{
  "hidden_size": 128,
  "d_shared_expert": 64,
  "hidden_act": "silu",
  "moe_layers": [0, 2, 4, 6, 8, 10, 12, 14, 16],
  "balance_loss": 0.000113,
  "learning_rate": 0.00412,
  "max_grad_norm": 1.0,
  "train_tokens": 628000000,
  "dataset": "wikipedia_en"
}
Below are experts of layer 4 (counted from 0) of a mixture-of-experts language model. Rows are named router (the router's row for the expert), up (a neuron's input weights, with its number) and show model dimensions 0-127. Each number is 128 + 32 x the weight over its row's rms, rounded and kept within 0 to 255. Numbers have three digits each.
Before each expert's rows: a language model's description of what the expert responds to; "gets" lists some tokens that make up at least twice as much of what it gets as of all text. This comes from a sample of Wikipedia text that the model never trained on. Tokens count by the router's weight.

# expert 54
It responds to: Prepositions after verbs. Prepositions and linking words after a verb, participle or comma, such as to, with, in, from, during.
gets: " in", " to", " with", " by", " on", " at"
router:117100143168152115162083183117138115111107087147077162113098132132074148140169157094092205153185133143174138132126173113159142165132139119076120122078177103104109130148141123200118160074120129156157113138067150079132150170093149142142127142147136086123145078070120140116123146162211131097106129090160096116122160164096143100142098176183156124092193121169098124086119093116146149197061
up0:161161126138131101160091167101138125082182159101175131082148123108087104130164142114123154148176171108195113098112168116207121112136102107148160176132102192099074228128100111164144158139164117114124116095135207128139141150125146141094133121088117134133196110111136112158166185106152180115094160110127115166118158121109049151116095125154121076104102111051159118102103134153163125153183
up1:174059090131122117116164118131140126148091062147077116172132179116115172089126136117149122088174132150204117150182134104102105190163127116104138071171119120144124194116133146125186092158150126105154132166065177159138161115139143117099132081130122142137153161085122141134130153140145134094119105097129204129168078089108202076152123093113125117162156105176082173152128188110193149085138
up2:151098094125133148129218138094191102130175109134145117153192153097126154127117097149121147125149077092128115068123135100161160173124098194154080142196119084134111174195210152108122088128139086106202100169135109084150149117110116153101049113171136118115169094090147095151159144107119105105139147075167137093147107173113171077150167153153082110111142092137138121132130115126146116085158
up3:107090097164096045173124106117160079123162120167092142120071134150143101122134198096120155083084200193171107126167107079149114096122159182135117129082164163131177200134169150163137122090137089094111145098085176143140168158136150101125094129127127182111110113151106094148129132161129139098139165089146126145155111143120101105121152133146105182118198131178105124137067145140150100185059
up4:096106049134089067146121155180112110151129128115103081104161102157099104149084165101118099121160155120178180141161149156160076114195095098129113138156175090081163134105098158146106118159130174087086116128099150059128109107196082190109138120086180170133097113153093118068137112086190157064101135135167132109117127135108118138145082074142122115113166147133137099145156157153161180087124
up5:108046142082079127122113118102135131183160043116094134114100116142157104086181193103118130169120118093141232195116132152143115155189133114177160127158089152108144147078147131163157157120130108120140129084072086112165118122110125130153135140142097178084141129105159119154106146140084144042149167106165097052111121133173124183082134117119116128185159107144099150143148139127147160128124
up6:150089064177113110089097164164079126066153113189119117136093138090148088116144173143122171109166171152094129128096125147169151116097094141108151103156186077148187053135069121155106097146156076124119153115098109090135099180127159131133073089153145107129112092093154148142110167123096112113089152174131137122110122103130097141125061146085156162103165078174126076128165153150171056078111

# expert 58
It responds to: Acronym capital letters. Capital letters inside acronyms and codes, including a bracket plus capital opening one, as in GPS, (BGT), DevSecOps.
gets: "S", "E", "R", "I", "A", "P"
router:137118169173189074209143145172167106070093167181090127093075133093098153121129173149096138108172181101127153096177116098102107124100080127093145114126169141138085079142078132167098141082110083093106171179069153064119110141113125104128160144105140104098120135102103110145109096122176110120145143127114109182046128152139122166112100140072150142094130165140082149101095149099126111191133
up4:081108197130124125137080196129194103095089093173163054107140177086098087060166108178108109138111132156129148132125126167195199126149133140152123136115190143111108123090102120120154105124142133075127105182110095121171122096148096063108085108091107122181153138161136145104124089078055121118150136149107116101151162121142126169159101073183165129136116132115106085106124075131175137108131
up5:169146160140156136155131121172147132160138137136050175067167177140156196148077100155139122123127127112131062111120122150130191206149099143091149122129188101164124165183176144117154082126147114073172101145105155169058085117127092152081089172148144130111105102077152143115179124107189153133136151093136126124157101128141142114201122110118139108053154119117148099137127150079074094128121
up6:136142130145171084063074160111081168136100083168150094134107114132158134148128140121194140112104141185161127151171107127107067114112121140194119096131136112112129103151148166192192138161101152115092163113115117109146133152120128120077245149145159135163085129136122086154099127128085161141117090236101093106101097148115121160173071151146116131119088094146117133074102112133089098108166
up7:072144099161129058144118050113133155132138120106126152124089144174119163075124137127083228117087126138129121109128175087120102089141115119131089125158103116117096132116050089092104179150152075166145146127142138065132135118087157166155176153131146076143088100079088134098066145109147097085155139141163111214095126155122074141097149151092190131149137146123099135106081129118079098115148
up8:113107154152143149187151150148150097096113165174199091082114127089103153129118105112119155142113159081164150077162137083144083124102103124075122129169175114179157131132141070136175128115103110098160158142095172122122102113059074111157097177139120140057086168070136119139141139135126087091142136144149083089066082125153124105106096177081065143134175112154037167127106134124132098134106
up9:078112162100131146108112100183152125134112073137103111131113165079125150162153137140102183117183103114186081133129135132103096145162115174121122169180142158114074130087146134087103200138122113156133149072136152152112061129093103122121136099141135068071115135131102184132129162154056167162099133160159168154121146069199119132156142176170139145178074184132055137122093076159144115141130
up10:165096118076166134150166161097119172108144133141162113077094198141121076113067113137126097069147095086119171063129125142102135090124093128114161106131127130127107119145078173147103133098152128177114092188104158089063091158066067102149137147138131104123156127156134139145097153076105110146092076155151124045128138192124152137172110156102180094176114156163124127130195102089124098095165

# expert 24
It responds to: Verbs after subjects. Main verbs right after a person subject in biographies and plot summaries, such as wrote, won, claim-ed, plus table pipes.
gets: " was", "'s", " |", " had", " as", " is"
router:178084173152166089202106148110117129116095127145117144097047114130108146114134163094057123167136137097187128110129122098128148149134125161077115149114117040129111134107122107188089146061124138153076117138108086110102170229108131142138178133148083140110173108100107125108168124111157072117113156109114112135117150160091109087098115130112131177098153071135045139092137124174076144142101
up1:165129078114163165159110151103145115072117090149194099121099077131107144171163174123096080167136176113138097136125162140127146138130139087125130118146126096154130138183134116189123120145147139103128200116160068148123137190111133134112191143127111165147143185074099094118114140142079106187086154129122104135043153157112102101130125172096158176195088082129122163135135102161049071163110
up2:166100153143156134101086146138136075151093107118147111112137064131158122075170150127187122111146159100137033156145157188193198112123104079141134121146138102171171110092078177180132096091112122111125189102119013151089129160093196165083139147131144124135181114106132111119137100125085088146133131092131114122176147113147154131100078118149090113122101114098143168126117141131165123103092
up3:060057159137109143149095109137158168150170079135148123146115131096089121113139133100090137137208121162157118152188156126136163086100105121135066126123149081163152214141136112112179078189175141164117088118130118070140187115155105102135127094088134140099100154124049138103159133103133131148068160135151126116129104134066141078130149198098093120164064085141138130128108160143095121163103
up4:132083059105077073139132097117124158068159134112141139053099106111116137108118185129077064101117110114143053072156148155170141078104131098102177127097105103141094092162142041189148129139094124127069130094142112114145148130148124163089165192110126117112133108110111205130149138176170087134100076147136147132104186147203090121105123100155122103127138147099096158117128112135130097124158
up5:106140108140094128083095142195118172129086166144103109139172119158140148174070165132163088142137124159140156131121177154101099114148105120187156113163067157139136119089128178133137116103114161129148118143135161121178120117139130155148144099114131005087190083103124105109104090108142160195090116207113116159140100086099101102146124102079096160171154123068091127145074121068088143148103
up6:204130180105071063126134170082137126135132155111138123091089074199110131125170161094071085149146129117161053130096055102148121125125150114165128091152120144107113141149136109141077145046094145136152093147152200148136141148123124136082074166128180108092141120056121121142171127097116070092158153125174107153090117119159108109160148114153118145139094101167105156086114125164088073134119
up7:177094128165158116148184144206131204077133143079112128134171115162153137111166113142117162108145150192107101084163142128155177102194163137120128113094142103191137104153121116179061088122138143172145162155168152112099173092116154146160173126143170181145108104155132158130067138070145157123092114095125159158128083132152161153141149168159080146146177166167150090145121133129087184158091

# expert 27
It responds to: Quotes, parentheses, non-Latin bytes. Opening quote marks and parentheses after a space, plus byte pieces of Thai, Tamil, Greek, CJK and combining diacritics.
gets: " (", " \"", " ", "(", "\\", " (1"
router:122092179150178162199132133176147141077134133137063157102101124190122158113116132111111125118111101116139194105123147164078116117102073114071106111178135088116108101188079130119107162085124097138144156206113103086154145162129110120144164157116140147128111126141097158153097094168142103092174121164113112132058145147141145197093072196123140178110086115088110174073090106112085106148098
up4:077135114139075177149112099138158160112160145173123166142096125162139129132186177146111094188135101102129172105150088152147090073123127123105092099103091101074169102165112141145155107143147114100093171172091121068125191172153160119157190182095113091121145082096171123153049121158149154196122113113122153140065093140147130143148113147136084133173137154112132149145126098109124090093032
up5:144142208159136107162100089173138172101116125000126147121091066128141083081159172101107184133104131140144123114111079096090165129158153149102137104127142131124120179106127111136117171087130190125110119093129151109105094108129130113114107113124064105119066174145061219155132139125118140155132115095150191110138082139136125138122154080120166126116122125188146114091133126174083092138104
up6:174084176088141116151098096206137138119146094124089137114150093134094147163105141098177138093160114095132160125124159163147110143160160130116129153138063144121166119155067135161127105092114111159120127145146116022111129147142136067132166121150101093233130115119113144196091074128097135160133160160118143133093079129196122150125115138125092090098081161130162108142034163149169132131161
up7:102140121099111091117184181106129128122138135152082123122076160162088185113097113150078169153125097118121121078136096084082116125082104138100054105136143145104150132128172183086111102111100039118163115161137133133059174154151143137129097122128136161155106115127135142084113134078096121162108159169125110101121131114147099140182107214119161127085169208086210085115163149118147085135099
up8:132096100185165093187091112127134098112099142072108150109102180196175158093115141153140180091126127147123221149153152163138086101108135127177105148127107100161173133170125145071140144159126069130067130104102118115164135128104159108137085198083113128139125103083123112092159107113128079120159085127170133143108101147190129142081095132094105136168137107183116169132179107044097152099108
up9:171124210192125131133136159137152126064182128092115123099106091129119117115144151120124171113100124190097126153125157156098122108141092135090152157173143164066109232141203133125143136125113117203194102160130123164098164158162135148120158121205136200096118129114109115086049074125110133156165091104129156131079145093152145090185119113157161115088149131131126151124145150113118118118141
up10:160097064134112081158136123134143113131200068127105133121176133119094158142099132105134147118127108099099155165111102186120145170154108159130129139140089142168039117156180125116092146149099087112090117149131185124159126102154079153126083129081070126141138124133153138050150089167089175105126129144088078214115174168130150172100103171103144172120096127143122130151085058126136067109081

# expert 45
It responds to: Table pipes and rows. Pipe cells and divider rows in wiki tables, especially row-ending pipes, empty cells, and semicolon-separated year lists.
gets: " |", ";", " 0", " ", "|---|---|---|---", "|---|---|---|---|"
router:171071140199128097150123137203106081086135130161054163093118126117104131132153118141113106132196159087165137117124131115154128198113137116094066145098100126137128090144120174153123119091149118139118115159126104095094161179148143109148173182080101054090132167121103139137126064119151085073122110173160162131087172100134195113127128189132089087095140106149081111132162111121112136122051
up1:172151153168136124115065134160073134134172116119145144146142129125101110122191101156126177180153121130111105097112127114117166157096117158159120123104168110094118173136091144152179066116116141208112173155136168107064133154133137138173183152134128166154137163144154095120173083094138166144130141210169156109093085103103213147099135132142091129136201121130198172076192160136152126128141
up2:158138139140080085092121156173093113116128138134076146127055174061106099155153096107115053152144080107166138187151133099158131151116091196131117128050070095123120194062132125137138109168177091136137129106135077125101163110149105118185116113044131093140157117128128150127168148159133114143140131153148130165107071105167130154145126114109090123158219122110129141115146186139168149093142
up3:120140168100117191172130117127104168148160099096138144099151180086143082108134172179151093058102138196146126115122116189112140123198156171108107139120149093099128144179075133107098182158130121169150104106134182131127099109138074115112148173114096167202142092098121106139137138128095092067215164112088139103143153171172158119147129128152065065101185124127155090122115115118106128124097
up4:091097146109119146160135129150144193083114137108175121148137109173150122151162207107138143147104104130140124115167125126109106052135165146109157185176144148121120144112121140187107183149159135089136119130180058160077134107105156127155092124096128078109159136078127105146138161115181131169119056125066141119146154131170105122183124131141220060188127064100156081152138155153132147110081
up5:121129102138159136098084207155129096138148123186136103099130132136116135200102126169130095102164098128202159130166076090098160151173097106082131148156173183110117128113089141126198151113144108139111127126164131168130108108132119029090130111139139153132128114138161093133166139177150168106161141197157156130154147175125213047071109159129120133151120095132165108152160108097126137132195
up6:134152100133094158230106115116132201176106122116092141146142149125108194114179124119175125155150117158138150130111159101094120086152116085136121182087144123107156084195163188069102099167153167089146107092131103135121134104140138126119116114094124123134117107080097134139149083195159135164081137134132192122110138101099128111164120155186168121108087125098073138123162228064145098158114
up7:156120048127194145121109157119123034150090136137093156142159181112134153167119116131115127121183143148100134112121099148181123126166078121162142091097157118108137126150107102210131143145161155167082137092142157082071105110137059166157148176053111118112187138143151192051127156137107146112144127121138131135121167153145161142131125138101187109182125106139162163194138167122129135171077

# expert 5
It responds to: Sentence and heading ends. Periods fused to word endings that close sentences, plus line breaks and heading markers ending sections, e.g. year., households., ===.
gets: ".", "\n", "s.", "-", "es.", "y."
router:109136148167127107143061140117162123110126097106112145150131103177132157198181214147095148162172096090200127140150157106110162154124083109129089124137168100068145082132130105092106170064133099089110143163111152088125113122077109110164119166118140124081095072132137083139138093086154072098133077139138133178091178156143166115086084141124079115132198088121083132098140110123076114138083
up0:133164153155100165154186110111130133157163139091142163099181174130139159135090179057103114132121102113171089060095152140146081179148099116165178135127100166092162108166100133122090123107089128142163146172128106162143132066139130142149067177177196118094146096106084124177142088105091152129113074116141142089132149154168191114176093124051127090123157129104126096147173103159109142170096
up1:151123078163080098148074164146122126099164106072140091129205092117103127154134070140118129182126097176130137114094173144172101140140102104139124086171156221166130163156149122108131125110097127147162127138151157164124149160156097080142156117124142108124106048142103201104189165116090104123123121113070135095129152123095104102149119172099146130128152152069155138105110054103190089079082
up2:227139130147128196088190146182101145121151158116106084169194123118106125076122135164118115081158130129150170106122147136181147114095142118125138097154039065147161135100124146056110097121152122111138128070120148097119107102098091126173106143085176111163145124106138118089059154120163079130126156158115107095119100113092128192110181109169077129132175135157109141140087160126110071144133
up3:151161125116132109102148161120140100154120139068126129136126117156121155151093129094123150181159098169107163107189163151136081161145121117163159131170125132188140104081156175136129118144115097147118052097133105115138148115097111096117115151098135077103095115183199117111131223148205168113112151179116128106111091133140140113094080071128063099159113156181123162162113117090080192169055
up4:111193156146165127138122100120098114130103164116059114146178141122089123074155144126154100095190166118126114094154128073151122081086102061098167162088128152135153154146180098135095090107115115147087128142108144127153098109060103156113159077141159103137117109143143147124078093102109193077132053123149116132111210126173175208133105128090099106158143123130077089169095143131127159129189
up5:127114175136122103115083118098107124140117157089142121138134086137112135130162145148167190176142080153129103149128174130139195168145188144164129176134089150133131109112181058095147118145197156072119098095182076179104154126094194122134117184113058157102101087114098093115110107117153133133134096081157197131195091080137149100106159171123166095126181127163145117114158070112141144159133
up6:151188138119151140085133124157111139084098128136116182091183143148164118108092072131108128100128075178103120106129122113105139114147050125154062175119165142152085110132097156125160118132133161053140156096135086101140148168137112157093124121150124133162093109153106085101070123110128172117094127143114107132203173113138123187158144022197141174147152114144118090046142114162080100122131

# expert 3
It responds to: Phrase-linking prepositions. Prepositions joining a noun to its complement, mostly "of", also to, for, by, between, as in "part of", "result of".
gets: " of", " to", " for", " by", " in", " from"
router:110101107148136137144088178140116110105157081183123141087112144172097171131128146170110152087182132131148154150136179144168130181118074140111104110050159105119118168141114152138108134042151140069137081138047106095173135146092156110110130179113081103149123069077126168163147129147201140142072123121107131108095145127140146143081089140110164144114111151152086129066118083125132159198074
up0:126156095158133159070170112096138172138144199094090168126129131107137089164159147135117115210093141169141096132136178137177151094141149118125058130116118182128136110205151077107120105136096149140141087085132227128142086157070101124144138077168153114078127141100117186140197168151147102169111128109086131139090138133162157108099139171121106116101097167146162117110094159123102113068165
up1:118103129117173070178157081103136096122082113130137044084221108102129129125165169113155164122171076132093113105153144100113099119154148203133144157048102148181122152112116108104155118109151149136098064097144109098113190202100119095134122146123129091131110071123123091109112118171090141085100157081126119129188160114159119163116149051131139136153158163136130122108164125181118154165109
up2:144072080143140126152110076101174224156162109145133108117132177156123116163108149100091143147130119149168183193078137103144094185151151157124085096126080139096121150127120098107129102185102128101176129124169135143107118190137093137165131178151099148142140065148162054158140181091154151114149114148146110152077155129057088134098084104109162150113075133104063093152110077150138123117156
up3:091134082176139141154106136156137176101087060095122225094188058138169156112088112143128103172127059134088116154137164090104161122168131106118079138119128067104150131077160203163130091079089117049123112139157106110120160155102120111165144097108117105140119117134091112151143096167129134159082131151097221144113111134149141070147178167153173116118121107126108141119117140145119132135170
up4:128108159171100092154113092133134128133140166155152104118069177159156164116148143168145136123130153180130128142134130135103084127164122109127141116189098115125193149155236177167196125117117167129131075146114175099155102126148090084173128109100106092111137137123120163179145124186125129127107213128159115137118213077159164134140099109124178111145104128173079107079117108070074137119074
up5:134155172132114067104096130087104097113114065168079140116119098096160144177143103142126114105134146067115109127150125124129126109093144093137179112094169078092166137155105074170159132057118107089129147126110131110126230139122149130124127076131188125147171085090135146142091073121105149069172171130138117139096143090112101188099099139133094166135167114197145185060147144151161141126067
up6:112162147110139146123037155122131076157146124145155126174118101179121127161160103100119139141187126077123164131130117205135096153142110118166181108123108120095137174146118107086118153082096126156143191176111125156168162082070142187123150110134105083153152067158146133077129096151119104149144163070182106197124166143124074155092080178091137190161154103142139108173119173140125166107105

# expert 4
It responds to: Table cell separators. Pipe characters opening or separating cells in wiki tables, mostly after a line break or number, plus semicolons, dashes and list hyphens.
gets: " |", "|", ";", ");", " -", " *"
router:156098133167123143185090140130115089061154176129070199111103142120125132162127122127072091143169177079158112125120153135102159170162137134074107145123144093100127103130132123150076130107132057158102073119078131146113150161128120093157164184129112073121146143099122144087120034139188080069140126167133184137078170162148131140130099108127122151085120139114062101128136089135110135119047
up0:157136153115126132030094111098136119168193061147108095116158121176166152122119130091122153177129087152131118146123131111173152161127116110167083158157166098101107154102184039129112178093070107145109083167098107067153178135099086111136132149103108129098120145163177180134121106157153166077169090094149129122179100115153143118141133154071124113103175129112116131092129160140088109059079
up1:204133073113140118138128143118122097098108183131149111189151167166142139139113120089147066174162129145111136105118139128172118162081134132055118100075140112098139093143151106127192180073146101129075096141091117156103175093127175224173103125140152120120140113131089123156095115073162132177172085089074104099157131102137138124141136100058141152111137196123150142181085108109160125094150
up2:209071165134132129116099134079124100167131149116141174131141129095143123118127129111110136168126128088057138147083105166088119164071110114105108133108167189121148092154110099170124132171132069173100120142127190129155091183138161134146126106148078122144182130145112122082109170165050090127116121152074195102121126119144089153071102118079171134143161178083112167158117189101124150059137
up3:072123172129165116051092101168135142130157073122089146132117105107137092141140091128106159131132160109141195088026156135089103147180136186130095108126144140119105117160161108135077120117132152145089149131083114157087106165153090112149163145139131129133128199145230139160164190154106144138153148119151127096121075144136136154163134126094127151146064081152154129087133200119134065171141
up4:121139149077121180163134128113110115066186133149079101145086147142071129141163134093177163103115085162187126161095096100097112141114123086123122143166121109125110143099100223119107123088111144199182056115130184137077066150154136129155130130189138153183175141136150115166146128113057092129087199159161148094134126105167102129086085146103140098115089149079121130094120142145109123121123
up5:161166088159123094103136110131100067145125170165116211146097095126125142105135074062079174132139132086139081048098154110123113065083096098135126133176144096113115144161136093114137160144134079091143141094134099115161152170131084090147119083139070181107158143072159171139158146180121120116133110154141116116127099163142171114141148139137108156055133159161165115106113116205124098207142
up6:136119102098149122140190144187157134137183210169115143189123147128122107081136131154139095150080143174109147120138129127140137100042097116162143138111114122107151139076128113102140124169146136146132147091132149124140145101090185142114152128122100129240109114146053115143085083147131187093178138149121048147116114155131159147154088082135096062091138170144127111167176175106164097110092

# expert 33
It responds to: Field-label colons and separators. Colons ending infobox field labels like Relatives:, Awards:, Predecessor:, plus table pipes, dashes and list numbers introducing values.
gets: ":", " |", "|", "-", "s:", " by:"
router:123118125139186111145093136145120115056132151121111166117135102132109142161142165130100103163166097101136115078129145110126189177173140146137084116121148103089111127066131127120099136097132092108131080140038133115077118145051150125152212165070128090130089061136141101122137055138160097100139072162147137146095153169141155150060041142096125114099135099110119159100141099150089183151114
up1:062120167149101159052124122164133176092138125206112073120141081152167108134127127172053166123126132120129150130113155169135135133151087184146159103188151121093114166112186114082159127113117149124198121111060115057072183104118152117126159154105117122147098136208103152118138138107109119135170142122124123122164173155127106164165132155077112131127143131095118052069124097138164134131079
up2:089179118096154108155129140113073092180098137171144110099163106130135199060110132154129122121119120135057095143146122092098138139145109065067088123092100144112140112134096100184081165134076124083129119131104202149117186096114154125171113171147131152120140131131132135173169187135102117114104111100070150182177188141109076144227113139117166104119135116124155103156146131147114102162070
up3:166152096104092105162116143190092120148128142188126128140108145106121105127083072084126173109155097129123159091136193186120127126105156157132180101131125152141152150154138134154112126106154131092113207200113180127077164117088091131154099162136135154066104173158176097094152183110090121130158135157070099125099092064101105169077162064093044119143150087132126126110120116122087099154136
up4:154161180111162133161155128189121125072178108120057111109107083121114128116096089146110085110155090104157153189143173143142149141070071095158154145131083148149100124154170095119144106109102187180126142085116126096093170163103078114131189115090169071190144084122208148157143141153073152083122113159160166132084134109169135144118144131099097157139112176096131077106138124122134189141143
up5:142195173094151069120140169177162101162092118131121126175122201211119158166099125166119130079137097136143138082147134145146148179121138140140166135114127126215072164138116126142121135161163127127113097186197096109168100080093155110124101141141045120152100130142136100133144130114152154112182158164142084112105123183154089132156154096149110102153070137081156128186189114088111113146127
up6:166120138113163144117066106080095150178175105111138165209086138126110133111151079153191138109106084158198154137129111090080177105164123107115115106109138152125080128118154114131106095070093127121146104080135095149079095132078206140095147194110154141156147112186132093143102113137144222142169130112158109125151144061128080068134127106121133123132162142073079154117154146086119121124140
up7:131170120193105143132147155123107139167099095140174081165097086097131142138135144145117076151108182163091131133062109142153116138129127163148139112067134170081110146152043141088078101121104126108175183121101109137081139177156144160166192109157101144147137149221130120109167082183185102143132108098079173136148171163172156083078169159121101164087108145118141101163139146109123113153119

# expert 46
It responds to: Inner consonant syllables. Word-internal pieces with b or p, such as ab, ib, b, ub, as in probabilities, pebbles, scrapbook.
gets: "b", "ab", "ib", "ap", "ob", "ip"
router:158133138134165107130109134113146088161084125098102172117048104180053182163135197148104109114095156145132175091170213144135136136066124187135086130088135154132135084119124123106123128120139073101120140191114147103118160168094111070142106151152124176151127086079122149146140061134170205093092101118099114139106165095125159137120080137164085129066147088122094140108122104105118173113122
up0:092117159125099106107146100103099149152141101073084082160125082161036153144081147094135195115138113128097097055197120109150125142131114123111165147096084146142134165138128121136158124110133112091125126100131101161157094175094095109151087146127091124135117173151139090157116154085202056107158125173096121175151129119117136121115099175124185145167111136198156125096100020113130142089110
up1:141161109255120128106141181098121127126125146147131127115107083178148149153144170157143135113120107120075183132141130152105175134140113113143138167053126163185109120115102134103192157115155091128131058162128113121139143088138107053162116152070125176124153149119098151097103079172107130082150129108100124162130123106134129102145115124203075101089188138098128055171095146151147091108120
up2:097100147130138111095101115072149083116131137088225143163181111139052197143162143124023143125111163144085137092160127110146064173144151100157118111163130135143066142136104144106089154070077077052131159132122170155101100147112124130095110161121136145145102095096167132171137117128130146145119123140084106136096107099131109054158111124070139104093119082113146151137151147125178154133168
up3:141121085157173177094203136159158140116111156169063081150116095097084112149057114090170110142153126137136151120129111144129142091175078169126127140142115058141087081154157173099143148117107143144107105060132105141139091152120103115122210126173082119149095092112135180097177111137155149151088102133111107096119171143108074156159144144099132082116081126064150061157147127099171189138110
up4:095173106161089034073150141091116149108108089129149101130142132102102103126122092186102148164127153148192226123171146129187118119144172105106136122096133104077137094101163176133108188211116134110122120129109186160152109135098105099146102179141142168120147108081076166109115079139111142135072070146148166156147116087122127163193110157137152092116149084143107112156123099098153124120163
up5:099088185106163126173096161143142175125200123141124100093157095136107132108089116143074074123129136138145141096138143129099127091096091158142124117168057072155155151084105144128175116157079174163089130160134165101168069153094138204141118080113098160131097106163182174118149072100142154125131100118164098119078071103153125087183117149142082099116124144104176087087167100172149120093089
up6:179126140125084120128123161112072155126175071174128114161117126153123160087164144160127124141095138107145107119169138054127127150186086096104107123207147153138116135108174138132203135144118122173169111147149147095089070131204135151134127102089191164134188079125109142132111133109149092092165173147179074133119169153102138127136072134104162142166128140134188204093148131155169188128106

# expert 43
It responds to: Closing brackets and quotes. Closing parentheses, brackets, quotation marks and table pipes ending a phrase or line, e.g. (age 4), turbines], "lead sister".
gets: ")", "\n", "\"", "),", "}", "3)"
router:133151105143160178143117166187128099057097127132131125120117084132119157122139186167078194144129184122192151092124141141116145160130113142090105079128153129149083091110114099098070158071084115172093093103108162095097104152163090138160122175079142093080141115108099173174107081160119091100159099115144125119114143202108170133077091143101147172138174059119114162107176127146111132123065
up0:118184124110110182211141083140127138130149094117146145095125094128151115049161167203111096109135119142207126175134120080181140091151101175163139119121113111120113100096126130082120116199128097180112117188136124076125145190124157124098076159157179125133167163125083133139138099109119141127100154155144134156146099091164108110078117085118148207186120132111070134124156142132179076112104
up1:163103116189141176127119144108122136112123145051096082213159102186045160157154116095166104123116124146090124130090125100126170203123105109135122084161155138137136132138128151103140148151148095143082153086126185137142135097140128094125124125162228184085115108143135184128132158134136151093180126107098144061117105107126135199154138125160126069097141148101080100110114167107124145137055
up2:095135068150180150164141120064103132100130145143101096161128110171136101172066077132101145121109082162093173162080146091110102189088110119155173146173078095076099092137119107155148099102051083092087136140124138099133129168118079113107106177163071084135191151152139166152142181109089165140120120179092141099107085132159144188155137178152123133110132085131128089137124154112154134177100
up3:115173191086123112107120106150163150169179106151118150071163152083120123166172191127172159126159141082144143125111163116128138159106162140119121153132167141140114112105161068123173125171097100152158067065099172144107112169158135166097051120133169121148111130170150093172151138139114111143175116176157128122097134129037115133116080144105154046090154083135143094127097186141104068117157
up4:124187093111188112133102081177162150061098094164120112122137129157112177128077170133062174138056136120138096162143098119173139089159106169120048152167091082135106145153162108148186130100127122119145106114116142113137111167103116179143071154124108136086135102098078130199121063096169133108130094147121117181092194113110067133133133120162154161149141092127098149101174173126155152101121
up5:147078101092172089160153092126149149130081118081113108128126158149164074205135128115157099129205165179123152123119138149111115114127092131124156126159102132192116116114150107024135145141110144136143068149065076131140093147106125149120110171142078102127144143120144072119128093175101131111189136114179107111114072115118133150132105156044053123090112149185117164142105119071083092132138
up6:111153072120106131106162143096141096151126132159072179149158127193146165083123137099164185051135192120068115069177134168081107126126133179168084121154161118183129121106112190084094089080106108057085150117077158126099115086141152106131146147141117119125086088120133205106086082093091093091113146117142082129163131123073092148156126168109134128145142096115111160132162111137148096139123

# expert 11
It responds to: Prepositions of place/time. Prepositions starting place, time or event phrases, mostly in, also on, at, after, during, e.g. competed in, In 2016.
gets: " in", " In", " on", "In", " at", " from"
router:141135163126112116138079202122109124068134094095122187111124117117045112127122143136109149145120150131154145152150180132122162113128100135128120093077161081095095127155130114160129144098148109107149103170047092037136229157139115165161198150103130093134132077109075122107147131082159129085096114136165100137122142125090150096148070141127164113083138149162104112102142089087118109205081
up0:082123127113114144170117166189173135095145165152188095145116120098193133113146126123110119133131146141146147095169155182170145136148208130132159097172172090144138110089126076124143115109133079127138169092093103101154155125098167157117174128118139135169119093108154137084176107160057162125091112157090170119068155122095118110122146243049161133158150138146135115149112178102067129169123
up1:132149096134113168070089129082106115138124100129188160120152114149102168139145135140089135066142117142161172081149173116117137094159112221191153132130140081090126160106154149105086120150127101075111134162133140112144175089157079126076138159075143124164124076160091108072179134080102105131138115145139147147089139064164161078116167181064152106105143187172163151162131116188114107121159
up2:161135094185076118093119101146110106147081095143180145089066145114168116123079084132134104178122099073112133174133142067200113156070084136115100084151049151141121113145172100126126133114103130101134118071160113104125171151080150131166122127155114118140158149137154170130088111128052153060119135113152147097210136096144105104131111128089126151145159127114103164068137152055133190138124
up3:103171109118148077157087096099120128118116172126127146128076073091139175152104146148161120193099159166133108088136147122162150106104135142149105158111101191178120158139123081156133183102141070109157149165199140104122192110178153124117112102212180133154137117160110051159100143094171124089130128104124160139089140098112186148115052091144143115125094118110077170106092104144104066129155
up4:191066190099105138065082067153128095124125109071102111113158131121100119121125155088145121158088099143170167192180157177108152068101120137158139097108169140085174163100134121111158136113125150139092067184112176103116114082146119136033144131123078165090174162118149138141163191104136155064089123117126097159122128128096150114138101079124120130172116163137116126095095125147134083164108
up5:114117135144098180109077134087116107081125109161121075130150107091155069133122119099139088117073086131178157140097182094169141109204129158186144109119122179090150115125158122125139138159148169136125157226132127146117122138152079113090056116124131117129073089158101201096171128091169161137131106181106107057109125139156135140072086174139114122111084170121120146096109178129095154181127
up6:165102188154098144104093183113133149088174107062120159101133164182094138144173120097083152129120095095142140105179154084105072115076130112172075101157169136082123126110129170161215175107103142114135134096145084073139136092095171139142185082152138108070083138135128122104178135091119109084102084115167098111149132124122136078192155127122114085146140093156132158093129095113069161138106